python train.py --num_hidden_layers=15 --experts_per_token=2 --moe_layers=[0, 1, 2, 3, 4, 5, 6, 7, 8, 9, 10, 11, 12, 13, 14] --router_score="softmax" --normalize_top_k=false --routed_scale=5.66 --balance_bias=true --vocab_size=8192 --norm_eps=1e-05 --beta2=0.98 --batch_tokens=65536 --train_tokens=429100000 --max_steps=6548
Below are experts of layer 7 (counted from 0) of a mixture-of-experts language model. Rows are named router (the router's row for the expert), down (a neuron's output weights, with its number) and show model dimensions 0-255. Each number is 50 + 10 x the weight over its row's rms, rounded and kept within 0 to 99.
Before each expert's rows: a language model's description of what the expert responds to. This comes from a sample of Wikipedia text that the model never trained on.

# expert 9
Description: Middle or final pieces of personal surnames, often Germanic or Scottish, such as Mack-enz-ie, Beethov-en, G-ott-esman, Balf-our.
router:56 56 54 63 40 51 34 34 50 58 46 44 40 42 43 46 47 49 34 56 56 53 60 54 41 51 62 44 72 44 41 38 39 48 45 46 35 39 51 54 49 35 37 37 58 57 31 64 63 36 58 39 60 60 44 39 47 42 43 40 56 54 38 61 55 55 36 67 30 47 45 47 50 41 42 67 68 49 50 40 44 61 40 47 56 56 58 61 47 40 67 40 56 48 44 34 36 49 53 60 51 33 62 65 63 53 54 53 59 43 54 49 45 48 44 42 48 62 44 66 49 50 39 44 45 54 54 61 48 37 54 60 48 42 48 45 68 50 57 32 63 49 44 45 50 67 48 38 43 56 36 34 64 37 45 30 60 41 49 45 56 56 60 41 48 53 57 40 37 73 53 43 49 52 59 58 63 55 52 52 41 39 59 65 70 49 59 38 62 53 56 42 38 61 71 44 36 73 50 39 56 54 42 59 54 62 57 53 48 57 48 47 44 45 61 52 48 38 43 49 52 43 61 64 64 49 40 28 34 53 66 35 31 65 40 56 39 50 47 44 18 50 62 64 47 47 65 60 53 32 40 44 48 72 59 46
down1:54 52 62 47 42 47 48 60 47 56 59 34 45 35 37 45 67 43 45 53 50 56 40 62 71 49 46 66 50 57 37 51 51 44 48 34 59 37 58 42 60 75 42 55 63 55 47 62 46 28 65 43 55 33 56 47 56 34 69 49 40 33 51 64 46 67 53 43 57 48 49 30 59 40 60 40 28 57 56 43 51 45 52 60 35 46 27 55 45 54 55 56 51 49 38 45 49 60 36 54 63 43 54 32 42 42 45 59 53 42 48 41 62 59 56 52 41 32 55 50 54 43 49 35 42 59 62 37 59 44 44 33 48 53 37 41 43 52 59 47 54 38 38 54 73 57 72 50 53 33 33 48 56 64 57 51 56 46 52 42 60 53 33 55 53 58 59 59 58 47 42 27 47 59 71 60 74 44 37 48 49 54 47 63 47 49 48 55 48 41 53 31 49 51 44 54 36 55 40 49 58 48 42 45 42 35 40 75 55 48 45 59 40 54 42 45 67 44 60 44 50 44 47 52 57 58 55 59 41 56 73 35 57 61 44 49 60 42 45 61 62 56 46 50 29 36 60 53 40 47 39 64 59 35 53 72

# expert 31
Description: Second pieces of words after an initial capital consonant, like il in Filipino, ern in Alderney, ut, lex, plus month names.
router:52 57 52 48 63 65 56 57 61 53 63 60 57 43 29 57 42 52 31 56 75 60 49 41 34 53 39 53 47 43 59 35 25 57 49 55 58 62 26 48 46 60 55 64 57 56 59 42 42 61 59 54 54 44 52 61 46 41 51 43 40 70 59 48 65 55 59 64 49 51 54 38 64 68 62 50 53 46 54 64 41 58 36 33 56 31 56 67 59 59 71 38 47 33 66 50 52 57 36 50 50 55 63 38 59 54 39 35 60 47 39 35 48 40 56 49 53 30 50 50 67 46 47 41 48 45 58 70 39 61 63 54 67 54 49 46 41 55 51 43 39 41 65 29 53 36 43 55 53 56 59 57 44 44 42 45 46 64 59 69 38 46 50 39 62 53 26 52 45 58 59 58 60 42 48 53 38 52 61 71 55 44 31 45 55 48 52 48 66 55 45 48 53 60 52 57 35 52 53 60 59 43 28 61 49 48 68 57 64 50 63 28 50 34 53 47 63 37 47 44 57 40 39 54 59 44 50 40 57 32 62 62 71 44 41 47 41 46 50 53 40 56 50 50 51 40 62 45 58 55 54 58 39 56 45 49
down0:45 28 27 49 64 40 63 37 36 49 42 61 47 43 69 48 43 55 59 46 54 65 50 53 45 30 54 50 63 83 59 47 47 42 49 72 50 50 40 49 46 69 49 50 50 47 49 59 62 51 52 49 40 58 60 47 60 52 49 57 49 53 54 34 42 66 49 61 47 38 60 66 54 46 65 63 52 31 35 45 41 44 57 49 57 70 40 47 61 57 49 60 63 76 51 55 50 43 59 42 42 43 67 56 54 65 52 54 41 47 47 34 48 43 33 48 47 43 46 45 49 49 36 60 60 52 53 41 44 47 48 52 45 57 39 69 58 49 60 54 54 45 21 39 51 43 37 49 64 67 56 43 44 52 55 29 32 56 46 58 42 44 46 64 35 37 42 56 44 46 51 48 45 29 41 36 58 49 44 45 47 60 54 35 53 46 80 32 41 47 39 36 49 50 52 47 57 41 47 57 57 45 40 43 57 49 57 39 46 39 40 46 32 69 61 59 50 48 48 58 53 51 52 52 46 47 63 67 42 57 24 32 43 34 47 45 64 45 43 64 56 38 51 46 68 54 50 41 65 41 41 39 64 57 55 52

# expert 56
Description: Opening parenthesis after a person's descriptor introducing birth years, as in footballer (born 1996), plus table pipes and line breaks.
router:47 41 59 39 40 58 51 57 51 51 41 45 53 37 52 55 62 39 45 54 45 48 73 50 64 57 37 50 51 44 75 39 58 48 58 38 40 36 45 43 70 49 72 60 44 54 50 52 31 50 46 58 61 64 41 53 33 55 58 51 53 60 28 48 48 48 59 31 58 52 57 47 66 54 50 52 72 40 55 52 30 58 48 38 40 66 40 63 49 59 56 55 64 57 27 51 50 60 49 47 54 53 27 50 47 48 51 57 50 50 48 44 62 40 55 58 43 39 42 50 46 52 61 52 40 52 57 46 53 52 76 52 48 61 44 60 69 55 41 42 56 32 30 49 40 37 50 40 54 56 71 36 57 49 45 40 57 56 58 66 50 54 41 47 64 49 62 39 60 40 31 40 52 50 42 44 54 51 37 63 53 76 57 55 69 34 53 54 49 54 49 73 47 38 56 54 35 44 61 39 40 55 32 63 67 30 66 64 54 46 48 46 57 41 39 58 34 64 38 55 51 64 44 68 44 56 39 61 50 50 50 34 47 56 47 57 35 52 47 43 59 42 70 45 31 46 51 56 35 53 55 61 52 49 46 44
down0:50 50 56 52 65 56 30 39 34 47 40 59 58 64 43 50 49 42 57 61 50 45 55 46 38 63 37 43 39 50 66 57 41 58 31 43 50 31 40 47 47 71 60 54 40 51 39 16 39 53 52 43 68 30 51 33 58 46 47 57 53 50 43 46 43 62 59 56 57 44 46 59 37 60 54 44 12 64 47 34 61 52 63 22 33 45 32 54 47 50 52 50 42 52 59 40 44 63 40 48 38 51 42 51 69 32 31 47 77 54 55 55 55 59 63 40 59 46 36 36 48 66 45 60 51 46 48 34 45 56 40 54 55 49 36 39 55 41 42 53 51 44 38 71 58 52 54 59 51 67 51 58 34 60 50 62 57 49 53 53 45 53 49 52 48 44 44 60 54 67 45 41 40 52 59 79 45 56 52 56 63 57 49 41 52 56 56 47 61 64 52 54 50 57 48 44 52 49 44 46 55 59 46 44 28 59 52 45 67 50 58 51 61 48 58 68 67 37 42 44 61 51 51 54 53 69 74 66 44 37 48 51 50 55 61 57 52 47 46 58 36 49 44 52 42 58 35 40 46 45 45 49 49 50 50 55

# expert 44
Description: Single letters and digits inside words or numbers, such as p in carpenter, Corpus, c in Tlaxcala, and digits in tables.
router:38 58 44 52 60 63 59 58 49 55 40 49 37 80 71 50 50 39 42 66 50 41 62 47 48 31 42 30 49 62 59 29 57 45 60 45 36 52 36 58 65 43 51 55 56 41 49 48 52 64 50 50 50 42 60 49 62 67 46 40 68 44 52 52 39 53 59 50 32 69 42 49 39 44 36 36 50 57 55 33 63 50 67 68 35 41 54 50 57 63 39 46 46 56 38 57 37 42 63 41 48 47 52 52 68 61 52 41 71 68 49 44 57 40 45 64 55 45 55 30 42 71 54 35 52 51 59 45 49 61 39 48 51 54 40 66 62 50 35 47 63 38 44 39 41 69 64 34 42 58 45 58 47 41 28 59 43 55 58 35 50 38 40 69 34 38 31 52 50 50 38 60 36 44 51 67 48 45 52 56 49 52 58 44 42 42 64 67 65 45 59 63 43 48 43 50 37 37 44 47 59 60 62 66 50 67 57 52 24 56 46 44 61 53 64 45 46 57 46 50 44 42 64 54 57 39 46 45 59 55 45 52 54 44 40 49 45 38 53 42 52 54 51 55 46 62 60 58 55 35 47 55 37 38 57 54
down1:51 48 38 55 54 58 52 56 43 34 50 47 56 42 67 53 58 54 34 73 46 29 44 74 39 48 57 61 47 49 60 51 40 41 66 63 52 40 33 45 63 48 47 43 53 40 57 49 68 39 37 53 46 46 42 56 47 53 55 60 46 43 54 61 57 35 52 41 45 70 46 32 37 51 41 68 49 57 58 57 48 44 41 36 43 37 52 59 44 59 23 57 45 32 63 59 64 51 62 50 39 61 49 51 48 53 31 48 30 51 43 28 49 71 39 57 47 59 65 41 63 56 55 39 74 55 58 54 58 62 49 67 46 65 39 64 46 42 51 59 36 61 43 71 50 70 64 55 42 50 51 48 41 59 57 47 41 42 52 54 47 57 58 47 45 27 58 28 59 52 35 55 63 46 50 50 56 48 40 56 50 62 25 41 42 59 56 50 49 49 45 55 49 61 54 58 39 38 30 55 60 47 60 52 46 30 37 24 57 64 52 62 48 62 66 59 51 60 34 59 55 60 47 41 54 56 35 54 43 47 59 48 45 50 61 52 49 49 49 53 41 46 49 45 55 47 58 59 44 67 70 53 42 56 52 42

# expert 26
Description: Opening pieces of proper names, mostly Spanish or Romance place and personal names, such as San Francisco, Mar, Del, Los, Fort.
router:61 64 52 39 59 38 51 38 55 41 48 36 58 59 29 44 50 49 45 46 60 61 47 42 42 35 64 51 53 49 56 55 53 32 42 30 59 54 41 51 42 39 43 44 43 43 58 43 46 40 39 54 62 51 39 53 56 64 49 70 51 48 45 39 42 57 37 44 68 54 47 65 66 54 52 43 38 45 66 56 52 55 48 50 62 54 57 58 56 53 39 56 47 41 56 68 44 61 39 62 68 56 67 43 47 38 60 44 29 48 46 51 54 49 67 42 49 63 59 60 46 35 59 39 44 59 47 46 57 58 29 53 65 55 54 33 62 31 60 54 48 42 43 50 40 54 52 28 61 65 51 48 37 60 62 51 51 48 44 69 36 60 68 38 48 39 57 51 34 35 45 47 38 57 48 43 48 44 50 56 58 41 58 36 64 59 29 33 53 68 29 57 59 54 39 33 40 42 55 43 66 51 52 67 33 40 62 63 39 41 38 52 52 50 30 63 51 54 60 54 62 54 36 31 48 47 61 44 62 54 41 43 51 48 39 42 56 37 52 48 33 49 56 77 49 52 47 48 47 53 39 44 42 70 53 29
down0:55 62 70 46 51 58 63 40 51 44 45 61 48 57 57 61 49 59 55 44 63 42 47 47 44 43 62 44 39 63 33 47 50 35 57 49 50 49 58 51 49 46 56 54 39 48 34 51 58 62 53 35 49 50 34 56 52 45 60 56 53 63 50 59 38 38 65 62 63 50 48 39 65 53 34 53 47 45 42 51 47 62 42 40 47 62 59 49 35 57 39 56 31 50 42 61 65 44 43 66 50 45 60 55 50 56 51 54 48 45 42 38 39 51 46 54 50 47 63 65 68 42 41 28 34 46 57 59 46 40 50 39 36 54 41 30 45 39 59 67 83 56 47 48 43 47 56 52 37 56 32 45 63 53 41 59 43 57 74 53 56 46 44 38 56 52 39 45 50 72 59 53 44 56 50 45 37 50 65 37 59 38 46 58 60 49 33 45 59 54 61 46 48 38 55 46 35 37 38 49 42 59 46 46 49 32 61 50 43 31 72 51 55 45 47 33 60 64 54 35 47 48 39 59 66 51 52 39 26 53 54 50 64 64 52 58 50 54 64 50 56 56 87 58 30 42 50 38 51 58 26 50 39 59 34 55

# expert 0
Description: Prepositions linking a work or thing to its maker or source, such as by, from, featuring, starring, directed, via, after painting or song titles.
router:46 38 45 48 47 57 69 50 52 64 43 45 36 54 56 52 57 53 41 42 41 37 58 41 49 56 56 47 57 49 46 66 53 54 35 23 37 45 55 52 34 65 53 35 41 44 45 57 35 52 73 55 67 46 27 59 33 40 54 62 41 40 47 60 46 61 56 31 60 67 60 48 46 54 41 50 52 54 53 61 48 59 31 42 53 30 53 41 51 40 48 58 48 38 32 56 69 47 56 47 35 53 32 58 55 44 62 48 57 60 67 50 56 60 55 37 62 41 49 48 39 46 56 44 54 59 59 62 62 39 31 37 63 47 49 47 41 46 35 55 45 64 55 40 44 34 49 50 45 51 54 51 58 48 52 45 45 38 63 33 55 43 49 51 56 50 55 57 52 76 37 56 60 69 43 41 61 32 50 37 47 32 63 52 33 31 39 58 40 35 35 50 54 56 54 59 59 60 43 69 42 39 45 50 53 45 65 49 42 62 41 44 33 54 67 52 36 59 59 50 56 39 59 50 53 58 56 62 61 44 59 52 49 53 34 56 38 70 43 66 59 51 47 37 40 54 31 42 52 51 39 58 55 32 68 54
down0:48 56 48 59 58 59 61 47 63 43 44 53 63 41 57 39 52 46 63 38 44 68 36 55 39 55 63 67 56 57 39 51 50 40 54 48 47 47 59 42 44 56 48 57 59 57 60 65 56 46 57 43 39 61 62 50 59 50 39 60 53 65 53 62 67 47 58 43 48 65 52 43 42 46 54 55 48 68 60 47 34 30 54 44 77 65 52 53 57 43 37 46 53 64 49 50 44 50 37 40 39 61 47 36 50 30 53 55 43 37 43 44 45 65 38 53 45 34 53 56 52 72 57 50 53 46 48 41 38 38 51 51 44 25 56 62 42 60 56 23 41 67 63 50 28 47 53 61 57 50 60 24 53 47 41 49 44 55 49 51 49 41 56 47 64 45 50 43 52 32 42 37 47 43 46 31 57 28 42 46 47 54 41 42 55 51 62 32 26 46 42 35 71 54 63 59 51 67 46 52 45 47 55 50 55 33 50 43 62 31 60 39 47 59 44 31 68 47 57 68 40 48 52 37 30 50 49 54 51 67 41 59 45 41 42 45 37 61 55 58 59 48 50 49 69 53 41 58 53 60 68 56 54 52 74 49

# expert 63
Description: Middle syllables of place names and foreign words, such as Mus-ko-gee, Ph-ara-onen, West-min-ster, Wał-br-zych; also 20 in years.
router:68 30 64 75 68 42 48 50 52 48 39 44 43 53 46 42 58 59 47 49 55 53 53 64 44 28 53 46 56 58 43 40 47 59 50 52 34 56 45 48 52 45 50 54 57 52 53 62 50 59 49 54 57 49 54 45 71 29 41 65 62 51 47 55 62 29 72 40 47 57 37 58 43 61 46 59 55 50 38 69 56 66 43 57 58 55 50 47 60 55 58 38 58 55 42 53 46 57 35 54 58 70 71 41 66 53 51 46 71 47 34 54 52 50 47 68 57 45 45 52 44 52 58 34 50 52 45 72 59 45 45 45 41 58 44 46 38 42 64 63 28 29 49 49 51 48 44 35 37 67 43 50 47 24 56 30 41 46 52 44 55 45 47 49 61 58 51 49 51 40 63 55 50 43 52 56 35 53 45 67 57 38 52 47 38 63 44 49 49 40 63 47 38 56 57 54 40 29 57 38 51 60 55 34 61 46 40 67 61 50 42 56 29 48 55 36 58 40 44 50 65 51 45 57 63 46 43 47 45 48 59 70 63 44 48 31 75 48 61 42 30 36 41 53 53 62 47 33 45 62 57 40 47 60 62 44
down1:43 49 67 39 37 57 43 36 57 40 49 80 56 42 35 43 36 51 46 54 54 47 44 55 53 45 46 44 52 48 59 44 49 51 49 24 47 60 49 41 43 47 71 44 45 53 65 67 53 54 50 51 58 61 54 52 59 63 56 55 46 49 64 56 57 54 58 61 48 37 38 63 43 43 69 62 37 25 55 66 49 58 39 65 54 47 28 67 56 39 62 51 54 62 38 59 44 39 45 58 35 45 35 37 49 57 53 38 52 54 47 50 69 41 37 58 53 36 36 54 45 57 42 58 64 56 31 39 42 52 39 33 52 62 40 54 57 47 64 43 53 57 63 51 44 37 50 40 56 42 72 42 64 55 43 54 34 67 48 45 73 42 48 49 44 56 53 53 63 46 48 46 47 42 70 41 51 61 30 53 41 52 39 43 54 40 56 60 51 47 50 40 43 37 71 54 52 38 46 42 54 44 58 41 69 54 34 51 35 43 62 80 55 60 43 57 47 54 65 47 51 59 47 57 54 61 50 63 61 34 46 59 56 60 56 63 51 60 43 53 67 44 44 49 36 49 64 54 45 43 53 65 40 42 45 72

# expert 62
Description: First words of section lines and table cells, above all List in See also lists, plus Species, Result and table numbers.
router:63 62 68 44 54 49 65 53 46 50 53 49 59 59 28 47 28 30 67 50 49 41 66 39 35 53 35 42 59 36 47 40 58 75 60 45 69 37 51 46 56 52 49 42 46 42 45 42 57 46 61 50 46 36 54 44 51 57 49 49 42 57 59 54 51 53 58 60 48 39 45 49 48 60 31 43 47 63 56 73 49 71 57 46 51 51 50 62 42 43 39 66 37 56 48 67 63 43 59 47 52 67 51 50 59 47 35 39 26 42 59 60 51 60 52 40 50 56 55 60 56 47 47 43 43 33 33 47 39 48 46 45 52 33 44 61 47 62 55 64 43 43 59 51 46 47 50 56 35 54 44 64 47 43 46 65 23 54 51 47 31 50 55 43 58 58 29 50 54 63 49 48 44 35 38 51 54 40 53 57 53 37 41 64 50 41 48 52 61 56 74 40 51 43 54 37 57 54 64 36 62 64 51 65 65 55 62 52 69 65 46 60 57 64 38 45 61 45 61 61 39 47 42 51 41 30 44 54 57 33 35 60 52 65 64 43 44 25 38 62 53 45 45 55 40 41 56 64 40 41 56 43 47 60 41 45
down0:25 58 62 48 46 50 47 60 51 65 45 40 52 62 55 53 59 38 62 32 46 50 56 65 67 67 55 45 54 52 60 37 36 44 45 41 54 48 55 39 35 62 40 46 34 47 37 38 46 39 42 55 71 46 61 55 32 30 59 58 36 67 57 59 53 45 34 51 62 42 44 44 50 57 45 36 52 50 47 39 39 31 43 47 30 34 37 46 61 40 41 38 54 48 56 60 39 70 54 48 56 49 48 45 41 40 42 43 46 37 34 55 45 30 51 48 66 56 56 44 48 60 43 54 44 46 65 44 41 66 59 32 37 60 48 58 38 56 48 48 52 52 36 48 44 35 49 45 46 50 47 64 62 56 38 58 54 38 39 45 54 71 36 71 57 40 48 65 56 65 50 57 65 56 53 48 43 38 40 39 33 71 54 53 59 63 29 53 57 56 61 59 53 38 51 42 76 61 62 69 55 46 50 40 44 27 50 39 45 47 33 46 47 57 60 55 42 59 49 61 35 52 47 52 48 54 47 56 72 61 48 33 46 51 56 59 42 53 57 51 51 28 59 56 54 37 45 45 40 41 55 55 54 51 43 45

# expert 51
Description: Capitalized first pieces of names and titles, such as Leon-ard, Stand-ard, Bab-y, Rob, Jack, often in song, album and place listings.
router:56 49 54 57 70 51 36 57 38 39 49 56 48 58 62 54 47 55 63 53 45 45 70 37 58 35 44 53 51 59 48 73 34 68 47 47 37 50 68 45 49 50 40 34 56 45 45 36 29 53 28 60 54 68 56 60 64 56 45 54 69 60 44 32 57 54 45 43 51 46 53 34 47 55 68 49 33 36 59 50 49 45 46 42 52 39 42 37 35 43 65 56 43 64 47 51 52 43 36 66 29 34 40 46 61 46 56 39 40 51 59 37 58 48 33 35 47 48 35 62 42 48 59 48 46 49 54 49 57 48 43 39 38 42 45 65 48 55 68 34 36 46 42 42 50 70 50 62 49 46 64 55 51 49 38 55 49 61 30 54 63 44 60 52 39 64 52 68 54 67 44 54 60 54 55 56 42 51 61 45 44 48 56 58 58 60 65 29 47 40 49 48 55 32 42 58 48 57 30 44 50 48 26 52 46 59 55 42 48 57 41 48 32 67 46 46 59 41 66 49 52 60 39 29 42 43 33 48 63 46 59 44 60 55 48 51 61 43 73 60 56 54 42 43 38 57 45 53 30 55 38 54 59 55 61 64
down0:46 55 50 54 47 33 57 48 38 71 50 38 59 34 46 67 49 32 36 48 44 45 39 47 35 61 56 45 47 44 59 25 39 38 57 45 56 43 37 40 65 48 30 52 43 65 60 38 56 44 46 49 51 56 64 51 54 44 42 51 51 57 57 46 53 48 54 36 62 41 69 57 41 41 45 47 40 57 64 55 46 49 54 43 49 65 59 41 45 48 63 51 19 58 34 64 65 66 40 39 55 64 57 35 70 53 42 54 64 50 53 49 58 45 51 55 46 40 54 34 40 50 31 57 51 51 64 38 41 43 41 37 43 39 51 58 45 57 58 49 47 80 54 49 57 60 28 48 59 65 49 36 47 47 36 44 56 43 37 56 50 53 63 33 64 42 52 57 31 53 59 69 53 54 59 55 50 46 38 49 33 42 73 64 44 56 45 52 63 45 55 57 65 48 21 51 55 59 55 50 43 56 64 52 55 37 39 40 42 59 53 45 61 53 49 43 56 37 60 42 43 54 63 53 46 45 65 61 43 66 45 61 38 54 28 51 40 54 43 41 52 50 34 52 58 43 53 55 64 69 44 30 48 44 48 54

# expert 39
Description: Pieces of sports team, political party and place names in tables, such as San Jose Sh-arks, M-ets, South-ampton, Labour, Conservative.
router:56 60 53 68 58 45 41 56 54 44 46 46 65 53 61 43 48 49 52 72 64 36 72 49 43 47 62 32 21 43 44 71 46 49 36 53 49 51 59 50 46 46 74 45 64 57 45 54 65 52 54 54 45 35 43 46 61 68 59 32 48 58 44 50 47 51 54 62 27 55 39 41 46 64 47 39 78 54 54 50 50 46 50 34 42 55 56 43 58 65 46 48 58 62 58 50 43 45 39 42 59 36 43 42 52 61 56 35 64 28 57 51 36 48 42 60 43 47 48 44 65 47 46 57 57 49 62 42 48 35 43 75 41 47 55 67 31 54 41 26 50 36 58 42 41 60 48 60 69 36 52 45 59 27 51 43 41 53 33 50 50 69 50 47 55 55 41 66 56 63 55 53 50 46 52 60 46 53 60 53 42 39 52 51 57 46 54 27 41 54 62 49 44 35 55 56 30 55 42 53 57 49 37 51 70 40 61 35 47 47 39 38 49 58 58 51 55 38 58 58 52 36 39 59 63 48 63 58 40 52 59 51 38 39 57 57 56 46 52 44 36 46 50 65 63 54 54 55 46 42 51 27 37 53 42 38
down0:61 54 47 51 63 47 51 62 51 44 43 53 68 52 58 60 29 59 72 61 41 53 50 30 42 51 40 60 33 65 54 61 57 57 46 42 41 64 37 50 59 55 51 52 66 66 59 71 55 28 47 36 49 52 39 59 40 55 40 51 42 34 51 51 52 52 48 43 54 54 63 33 43 52 41 48 59 22 58 35 36 40 52 55 54 45 58 40 39 51 38 28 41 46 45 65 42 56 52 62 54 40 49 40 59 50 58 53 41 75 52 51 59 36 54 44 49 45 29 49 51 43 35 53 60 52 55 57 61 64 67 42 51 51 38 51 37 46 57 61 69 35 45 49 44 53 72 58 63 45 54 59 41 52 51 58 45 67 43 59 47 47 45 60 47 41 48 53 36 30 50 51 49 37 46 49 49 56 66 40 34 45 54 40 59 41 42 58 31 61 51 41 44 49 35 62 66 34 42 51 56 35 26 55 50 44 53 56 31 52 40 61 63 42 32 46 66 47 54 51 46 44 47 49 68 48 56 48 34 46 32 49 45 53 44 54 25 48 70 30 52 62 50 46 46 49 45 51 75 48 48 52 42 47 48 45

# expert 1
Description: Table pipes and cells in election and squad tables, LaTeX braces after \begin, and sentence openers like During, According, refer.
router:49 61 59 55 55 41 58 41 38 60 44 75 46 51 51 45 51 33 59 47 54 62 54 35 63 62 46 46 43 50 50 41 39 50 51 45 63 52 47 31 68 48 48 54 43 41 44 62 29 32 51 52 43 67 46 49 38 52 39 43 44 52 65 61 52 28 54 50 45 56 32 47 63 43 48 70 53 58 46 58 50 47 69 47 46 25 59 52 67 43 36 68 38 67 39 49 48 35 40 57 54 64 47 44 53 63 45 43 55 69 49 48 62 52 42 50 38 65 37 52 69 59 43 70 54 35 48 40 54 63 51 54 49 39 44 43 34 51 60 41 31 65 47 51 40 57 46 49 45 46 58 58 46 52 73 60 30 38 45 37 52 45 48 56 75 38 58 62 36 40 46 41 57 44 55 38 55 57 37 54 47 54 49 61 53 47 44 61 49 32 60 64 61 48 46 51 52 48 50 55 47 40 53 44 37 32 54 51 62 65 65 45 54 60 63 72 50 45 36 53 55 38 47 62 47 62 55 60 39 55 59 34 33 60 50 56 41 62 48 50 58 37 66 53 50 37 72 43 61 56 47 54 55 68 39 64
down0:51 57 48 43 58 44 56 41 42 50 44 42 55 52 43 41 74 47 35 60 64 67 43 39 32 65 61 53 44 45 51 32 64 52 45 54 60 51 48 59 45 62 40 42 53 56 49 63 39 55 62 45 24 57 54 47 55 57 45 49 46 64 73 48 53 57 47 50 69 44 63 53 49 57 63 58 53 55 48 62 45 39 49 44 50 38 34 52 31 58 49 42 57 48 54 48 56 51 32 38 54 46 55 41 47 51 46 41 49 49 56 56 48 59 55 42 58 50 44 49 54 44 49 49 55 36 74 69 40 45 48 50 46 63 46 45 54 46 40 52 57 45 37 52 37 35 63 64 46 41 37 38 34 71 58 43 55 34 56 40 60 39 63 39 60 60 50 56 49 61 45 63 40 56 64 59 39 72 36 45 63 42 51 52 63 51 54 67 22 66 58 39 34 39 66 52 54 60 38 35 45 47 37 54 65 44 19 53 65 43 44 79 42 50 60 59 48 53 56 64 47 52 59 39 68 50 40 59 65 53 38 50 28 44 33 41 49 52 52 37 45 59 53 46 50 53 54 54 57 54 46 69 36 53 57 39

# expert 13
Description: Opening consonant pieces of surnames and proper nouns, such as Br in Bridgerton, Conn in Connie, Gl, McK, Str.
router:56 58 51 46 53 61 55 42 52 47 62 54 41 69 65 41 41 43 45 53 58 40 52 65 29 59 54 42 62 50 51 59 35 52 60 71 52 47 52 52 53 41 67 59 51 65 58 61 51 63 40 59 45 43 40 69 60 63 51 59 56 34 65 54 51 62 40 60 53 76 53 33 62 52 40 67 70 54 42 31 48 55 46 31 56 64 24 37 54 49 60 51 49 68 38 39 66 36 41 52 53 36 53 47 52 51 51 42 39 43 44 61 70 43 49 47 56 52 41 52 65 62 52 41 58 52 41 41 65 42 34 52 59 54 33 41 61 42 41 45 56 47 51 44 39 69 55 38 47 51 53 66 34 57 51 34 48 37 40 47 45 48 57 49 37 50 40 57 56 52 49 40 40 66 58 55 57 43 57 40 43 64 62 74 51 36 47 49 48 49 68 41 57 51 46 55 23 38 47 37 41 38 35 39 57 33 65 52 44 55 50 75 56 51 50 44 54 57 43 56 59 45 39 39 66 57 52 50 42 40 57 50 51 36 41 41 66 44 45 64 49 36 64 39 40 55 48 36 55 46 46 38 36 53 57 41
down1:53 52 59 55 39 62 35 49 22 68 56 53 56 40 54 57 45 46 48 59 42 44 44 53 48 44 71 50 25 42 61 51 52 38 41 44 47 60 50 59 62 49 38 52 47 40 61 43 68 38 61 59 52 45 50 39 58 46 53 56 57 43 57 68 47 60 42 29 36 52 50 59 52 50 52 45 37 39 66 50 50 59 58 46 64 63 49 68 58 45 59 53 52 49 48 51 61 40 43 48 34 46 84 68 58 57 55 39 47 63 48 60 44 41 50 57 59 38 51 30 47 45 47 45 34 47 28 48 46 52 47 45 52 73 49 50 44 69 50 57 66 53 54 50 52 52 47 45 57 56 55 82 60 68 41 62 45 60 41 65 50 42 45 45 54 55 55 65 53 44 62 31 62 54 55 28 51 38 47 45 42 59 58 42 66 37 43 43 44 45 45 36 49 48 46 64 42 42 52 36 38 59 46 60 49 55 44 51 27 71 39 46 51 64 28 52 51 54 40 69 43 36 37 41 46 57 55 59 47 41 55 44 48 45 39 52 32 61 53 63 39 45 48 39 51 38 33 57 56 47 73 36 50 59 51 55

# expert 7
Description: Pipe separators inside data table rows, especially after numbers or names in asteroid, sports and results tables, plus semicolons in number lists.
router:41 64 46 47 35 41 37 45 50 65 42 56 49 50 33 35 50 62 46 43 64 72 68 55 41 63 32 67 58 49 44 53 39 56 48 49 48 45 41 51 60 49 56 34 64 34 54 72 69 58 43 42 59 56 46 59 53 59 58 50 55 64 32 42 38 60 49 41 58 48 53 35 39 40 63 35 38 49 48 35 52 43 36 65 58 41 46 38 31 61 74 54 39 38 35 40 40 50 60 45 49 52 50 49 48 58 48 50 59 44 30 56 62 37 61 54 32 49 49 59 56 51 38 36 61 63 66 62 55 66 40 44 40 44 39 36 34 43 34 46 49 37 39 54 49 39 35 51 49 66 47 47 48 40 51 45 43 50 64 45 48 74 48 53 49 33 61 53 44 51 53 61 41 47 49 62 61 51 58 51 50 51 38 36 54 40 33 63 65 50 47 55 58 53 61 62 61 50 44 53 63 43 48 33 55 26 50 55 36 39 47 57 69 53 65 47 45 46 59 70 68 70 33 52 46 31 41 42 66 59 45 34 55 66 60 57 48 48 52 43 50 47 43 49 49 44 49 57 56 41 56 50 57 57 47 42
down0:61 64 59 47 49 34 42 31 51 34 48 64 58 53 45 50 56 68 44 61 47 58 50 43 57 63 53 41 46 43 55 68 42 50 50 43 55 45 38 50 45 77 40 52 57 58 66 54 59 42 27 56 30 52 41 53 34 64 70 62 44 55 46 41 54 56 60 37 51 49 45 50 37 39 53 59 49 48 62 34 58 63 46 39 48 45 47 66 48 56 43 58 40 55 57 56 44 44 59 43 40 45 68 56 54 21 42 58 44 54 38 42 51 38 37 49 45 51 62 55 37 50 44 62 52 33 45 54 32 30 52 63 53 44 64 65 45 50 55 49 61 33 55 60 60 41 54 36 46 39 46 62 41 50 37 50 49 54 57 81 54 43 46 61 47 40 62 58 47 70 46 45 43 42 53 54 58 56 36 45 52 50 49 44 45 60 63 50 62 45 35 45 28 65 40 62 47 69 51 35 53 56 54 45 51 60 57 47 41 62 49 31 35 59 64 53 65 38 58 57 54 47 34 63 61 47 58 51 45 58 42 58 55 51 60 28 47 57 48 48 69 55 55 37 33 43 58 57 41 43 66 73 35 49 50 33